{"n_layer": 14, "experts_per_token": 2, "d_expert": 48, "lr": 0.00418, "beta1": 0.9, "grad_clip": 1.0}
Below are experts of layer 5 (counted from 0) of a mixture-of-experts language model. Rows are named router (the router's row for the expert), gate (a neuron's input weights, with its number), up (a neuron's input weights, with its number), down (a neuron's output weights, with its number) and show model dimensions 0-63. Each number is 500 + 40 x the weight over its row's rms, rounded and kept within 0 to 999. Numbers have three digits each.
Before each expert's rows: "gets" lists some tokens that make up at least twice as much of what it gets as of all text. This comes from a sample of Wikipedia text that the model never trained on. Tokens count by the router's weight.

# expert 2
gets: ".", " ", " K", " P", " B", " H"
router:450510529526529525490472560541449517571562555500560576440488445502461445476495478494453533482522485518441511486490530555522493513508524417488566458489558590473524517464499450479447515495494538
gate2:583491495473546472535490514554553489440464420532500484445558506432460496438471446486457512477534528479477533452498518543552507490576510471529545527482550540486419476524574443561468471448515470
up2:480448523532520521453527521509542515489502497490459594530527509423451504496506511529494423512568499503472485466514504467450462429470490474502430525527453519466555534460446434456535587561492589
down2:559490480473486541464549553538532411471561506493499428492429449396485497449479517464506488492531485450523510472552504544500554474459498507484443468557468467591518503510480519542540555517508486
gate3:511535478542480474499548479512535518510479505499501542479448533510580497482455500418460534460566498588503477483601445541528466497474539427479492499484425532486570444499594467493518498405568474
up3:509482441502502466541563567468528475539489512500481593475542485491482577533528527592496582534543433507513490444558544469537458523458494508458525427472553459517441519562511594498517484566402539
down3:451446500515493571484504476479511513464508429554493551496408488407537481475488515447551461476490500450488493454501511557526464542491476481533493586458439491473461542469440507482501383471476506
gate4:502501533573535519448473518513456479478477564452466524470538482448522448444462543479526417427460513490504495488482506542566463490452446476480568503521430498527460473517512483480410478461494506
up4:469493535460519476481490464513477526544504557424516510504470525453539483527408484466473424514573484499512500485571484502596568492555471533487523502428535576528552536415511544490570532441590503
down4:519514460422539568493530504524529509481550503505413471530511572466543498499479472511497495493529500508478530483494537582439560472602499436542482544514508575519523517484499530463484423589522453
gate5:535469431525550528449531454556479487479480473486483507515502503497459468517394472482514533383431494517496515426480535555496466478530586470505515546509509528530516461504475508498550461461557493
up5:532539438560541476503470537482474449494447491515492517454530501511493453528497535434588475525468571516491450488430583504487534486460533549467484464532440522531543557514398487465487547557547465
down5:562443454517546600441486489503440572494565477505528490533500448532560432459553445450562524429442496578504531541523497507508442444514503463485503500449479511489567445453495569452517503485500488
gate6:481524504494540475456510446517531561454504503464486453523467541453529474544505481467516487528586516491448480472504459533500535453545414489556457511440528508453509446479520440462488513482566501
up6:484502432564560563501540478486512519481515529438494529523536539497496465529482447439577410445561510530533456461511499504527493427480483467460511504470557501593524441482414587515491622514531441
down6:505485417478503444540491541493535534452439490518563544540474446486482504515548455558468482458483462475530446447511526568539547498466491472570555580496516477513588455509485483440483532544516581
gate7:563475518496518491483542475437472523473476510509451443557532466522488523490510550463460429418458535402478466477468520528480495441554493480520448476548530450434434467526474450501367459547528496
up7:467525548432495490439520517478478417474447513531482504459463535460544551437490555529468571417489450510464553503514437589505538468533516518507537502513535501557566547550641454452578491452471477
down7:511501437474542471557360475524485524437460419485437523514479503513453474517465512494540531553496537455454455443561479445458474524463469535515502493525482507543534469529513479495503429489562570
gate8:519434476468510486507525496561580458483474458529497452469437577466508486516486446530466488522473465554524499501526487537590504479480527525549487497524496477423476463483602467497518517450544496
up8:465515514542526408451504452519459504468455484531511506507428546506549459486547460523494567501551395491471411480586416461516501504461513547460488496528532494508563534548536559482463449514468466
down8:496517514539423579518509494479485536508494454486514514504505501453422552585480617520551474553517514475559498496465504474493577475476497531574481564472477537444481516460540531569432452616525437

# expert 3
gets: " the", " and", " of", " to", " in", " a"
router:545457469492502452551561471505493490439475433516486469508492524454530456535471503476546520529502538497495499430552535442438478441471472588551466447534470528467493451437488549448464485523502460
gate27:533452497507395506485461480539518487498530501463421497528418535441542498487483547465512567549458541511508478443484549499461465512514564497496492488451499421553458457484466514442473521448506585
up27:386551473486516502517544518479531431491486502484460523573457575523514511543464516444472488536452496467520496504630472494470470411465476496524499526496489482525430515565510455499525415529448395
down27:532465488476380455486487502481496529512540514556442473478502497448458472446484461521483509512494464514568552521436539501515492561444495335506575459452520472463513486487425525481491531483449572
gate28:544528552483497516532501533432516494388453435531447461480500580455441486531477461513500474521446508481500513494482453519512423481513545532496617591561457473493544470491522478529463441508470580
up28:485447452484476437535442505461482503464500523448455558580498519402528429489534448497577535511412525438490566500522551499515529460574477488433527469489509463504535476548497537468490480511468484
down28:558498529512481554473467465573535491485513476503477439486451455492411516503471405462553480526481487497454517514482478419470510491470488589607551523574496516495478527471500520553501515459565457
gate29:459449489527560528496535439501461514445478432518477475458439508479532506506512520514531452483547449523489465476558513476523563441470455500456506486449527499430532469543480461444533465483442536
up29:526497496531465486516509535489482556572505496521584521583494485453468538587510555471490537463447458476476536525516438524516450485480558502505491529528505547570477467523411452449510521586457486
down29:483519494461536561525542511539494433492503480514499463506528506572521500482548514534473496486536473576556513467549449439518547566534414554489561542500543541463515564522471453427470486390480486
gate30:503484445511487479493556468563568407497478508545477496497525472465507458473518451442458511498490474474501579467461467526423509450471551508475491506538488484500451469576498532546530410463508461
up30:516536507501451496514420444538498448438467476454471462523497535418514482569452470474603491535513444483547474501458507507500474453530432491537462487448572471495512434507538474496509513541541468
down30:468492562504500486521547492552490507569502525446490502460527504543487543516550538462517491521453485499473547522557476383513528448525483419564472564492447527540487492472489483521511500425457457
gate31:508501415478544529526486457554570489466508500492494431522443510494564515619460550508541571501486466488545440400561499527526466482533494494561492524461488517477470463469515478488517481420496520
up31:431530512582489498513546507431535432436459513519461508508498507493474451488448465464477453515580497525481503493538572508456505452371467484514522513421469476542482490454485481490466522460577542
down31:504573417389542535557495506573526509559466524503480470487494423506547452471517535476469561508510471506573476431566440613533555472512514448503532496515541504508555484473471486551582547507508452
gate32:529475540497553490542504499455541486451543500553488451446567492497508556562444506448453498467539551513508495501465510502453449524537444528491459500552519513460442470515559506500575537584486520
up32:542413468475539484489402462490562515445513447467483538459546464428554556530542467495532493542520536505447469504494463499472448533522470501512444444501484584472513595539527503471534565498486534
down32:481460510574490561539517505477577470573498499548555449456502500558487505464485502469556530447532494460515511481551457470479486547512603397499497443490544419566529428470383489578446488470476552
gate33:459553450469539479489491453524482403454479532488389523498459485477411518565505489500446515528527543432564524479544490523470494501486519498574546424399520522474452505560480405588489512483467523
up33:473507442573539569472577522547455460503470400545538526550470442503491488488555549465497462518542518501484508468578483489506552438499463503519519464465489588495508485572510525519520471540490450
down33:464522535533515475536459486473540507501486500526596516568567510521605536540548492461520522499577535491467468533476502475491470508508460572432526487521440570511534572423528561430494462582489529

# expert 6
gets: ",", ".", " in", " from", " May", " September"
router:511458558382480558431407583501506460445506475476451494550586456427474475495580533491538526477478502488490469530407440491526451483523431511429461556529508537435511495520504486477549505507467559
gate27:507448528471548505504462486463522410452511477459460446491488579486482501517482524500526501489465420451459439510546482520481490516469519514419460506529482544466499405528489522492529505468455547
up27:527556522510452530471533507468484469496488466482584487450515525516480492486473504506495496523547391478512499431517532533520457571504439488530526477518505465441509468465500508390483578502499438
down27:517565521563539440461446495513479513551510545469459509549507490478447499544490454484504484519491449450531523535508507395517470590473519581501468436546500474505549516506440519540532499510466466
gate28:507425461455493492554484498544462452517474413510447465495538503500503447513524482544427553532573515477553467517484510503467510521539463456436483494542479464459512515574491564545522504499482510
up28:552510468499562563414494468514497490501501541450531535467523538453466540494491534488521508447456518472460514462416506507549519467512510558594441538528474548527506492495488458526534504438533463
down28:507480499464488513552558602547483498547503460472486508510503476518574540526552525462480457470425506476513479472438467532484521502545506564499506496498528542458543516488526555506500493475363435
gate29:480516465474585517515491492546472456475485481499433446460530501447543557542514506498491524489484388500532492476473493519551510515537518440548513551534454475469504545548522483502519497455492490
up29:461491496468560428478542483519552547494536438568562498477432457504519550550503531496533464472556437523527481459465573502523525514500456495530472555519527465467379496501598523426536552487586537
down29:409525509497510492491457485504471540535481475471477510524425509550585519476505540485438489442507522504508470496449478512487491541526516564485512516456504485486429513445484487460519440499458452
gate30:363483558489530510504498503426493481437492523499470475426450530457470520497531523479446518486544461450452488537446453504473460438434482481424508563442433542536451502494491431511491464534470484
up30:497505462558404493496442514518400521494453515529500514427445529453516452499491559463556464477557503470527464493456511464535398483521514544510492581516522455546477438492525514524490488496484544
down30:489561511554591526477551519441534506500545565529477461524598474504490476539462571502555471508477440478454527533518538499502531520465426510511452458513500527464432513483505530513489495532467425
gate31:470443510464529517511535489429430422472533475510537498431523485456497469499512463538409490411527485506510482505495485534510522477491545501467552566571464568402521450541557492569507512496474509
up31:444510541488530485455469511418428569547497493524499487463548470544425519487536443573462502488435515480528551498494476484500571507546544525539504477474449464494447535442471457529529471457469457
down31:510438465542479581449515519450561547464597496424429494542534559466461457521485512553457513456482513483492491550501505528497509516449473557477440412537518472482464494466495507444496500520442532
gate32:520443501456548513462506509479495477528529545409539529517520455478489550541488513563445502480530419475502545534453487498477481479483517494548523486449444582499457550443536574478479619464490568
up32:450536534465502553512542512541456503494421509468561435555469472551574545434509484457551473481561471491497528486444597465505466464542519530442416518505549472539465463442532469468466492436537515
down32:421546550505458451424528449435430491496541538517542454511436467479453476500477563456473484537473476422507475425502571532412540477505529445490565474561570497578467504542517476516464519535532488
gate33:440431508493523453580407455447510478523522461484426479500543515502443451480514509485500496499513465496508457517473506502499515433505437473482455524537454550479465566478499514525453541501526555
up33:506552512538541480487532557590540547466500490481465498478474433481483526481478472519503570539560462554511444507479505499583486484582462485523534466570450477517485492421534490426468584461521538
down33:420409503472497495539424460491491510576489489528492440503516516486534438500480482451480461510487531469505560483484505629473526493539498529410519576486489505460524560510536512531463478567501541

# expert 5
gets: "\n", " |", "-", "|", " (", ":"
router:540483485544548485523478445478542518478447499540487467439455506521553502479431575512499476488571502441533437498550473525514496465532490491519526559530433453574470504516569495567520550494490535
gate27:477477568505549494556517524526455519475408528568506494430546501489475576531444507522521539457516489500466460536595468516494477509477488519515474491491447537487462435502482454496487532452495484
up27:529488484477564512610516522505465491490512497501493514599527543485463600547523458501496594507527527490425531525532484535464458513501505502519515498445535492575521486496494499549515517498487492
down27:620436524507480597460501421494594493477515517523541475480583458466484467479514516494548489504461524489531479515510550348494470441516521548465530447496510529532490425448469532491490523438519474
gate28:482503424503458487535519527540551502445446477534407521465484477505453513451494489534406540492535520540485473450482447513515550491498571445504401527426456485433494580451531481479516550479536470
up28:483537426540474541543531472461522459541430491492538490507434562529490464503483465455486551428541509455510458467507499497420518575511548491512456531499479456528449515533510599467562509457528475
down28:505532469475571561521540485452565474534448514526506473436510550497486461517550577467583499454456479471556453481479501480486469547553451557527602486524509448528449577525486533463547444470481435
gate29:456496488536462507500550484459528502567491485480413512517455524498507485500557572449518506514465482482486465514491446508454485501517550461553491500507523414510491535535482523479429516522598452
up29:540551387512502457478457544450459480483468509539475476386452514511487535566558447506480514533539444529520471458424588527437450495535488475477455470508531481480490571470540531450521577483545482
down29:570551484539527488451527505520550510522547504510464554457457470492572556512491465544513513530486468479540490544528552446494528475466451534475500474482465446520530544572530492408483542576505537
gate30:455537507527493463507539487523441509504523545558500483530456474460519574538533489508546543488472445510484467480560471540488463476504458465477513471478491459511543542475512383447453527514529512
up30:500508456465502476516498456493525515472459465452507506514594421511491515576487477462514441549504586504526512524486558495453518467548500508564493494516467534547481429511474499578505456517510515
down30:459482538463530480549484489557474457504520461518540542529496438609516483571511466501502553447496559513509512524466495522556523474562470515529497449515487491485471542569475490525562525542493443
gate31:481469459409491497577555490528522444405434528505442460525463539468515574586513510527508485470535522505500487504484364526518464544490532464533462518433486508530441498487471512512501526524495462
up31:485518579464452476537515571488423521507475508513520501475468512489470565485465465471475451464554490582511482543469443490587494491476533499503480507483472550539477449591499526490510547552455514
down31:423468474476473565533502483479502566487521524513490497492560406528462448496522527488489434539443545511513491494538547468520471403537449542505518473471478436537458544495558477566509540568484456
gate32:514423499446484465419451536560524462502471526547471553512548493487515545512517466492465520467516516531417549514499445510553450482536505536436497490505576554396532559472535477504487558498544547
up32:519511529427447510542481524472500485397461511468514487502498488476519487497578497502554468497487463494485524493475489440453483425464491511501498500547525465483460449446461463482575432579464512
down32:558452495506509500562460555535481507439501494556533531400511477432468508484572455472544469498477481508497556450531515575468545488459461552521523431479492499482465548511548477484520461482474473
gate33:512529559469492443528507492507500511528465543500503475518484527490471568620522534515516446469495470377482486483472424544445515455516512492493474525476394517535451469524505423491430481536559549
up33:510483487508492526424483539508469483520535452476424483603476489490575467543614427534497524461542454501532435515493516483508519530520454487464448444528495538442557511449537496447568530465463486
down33:422484460501431448521540560512489448495548512481466479473518494476548510527509519476569509452471461503448531500536507505474566525536463583463514471545515512499469494529532504568446453373503471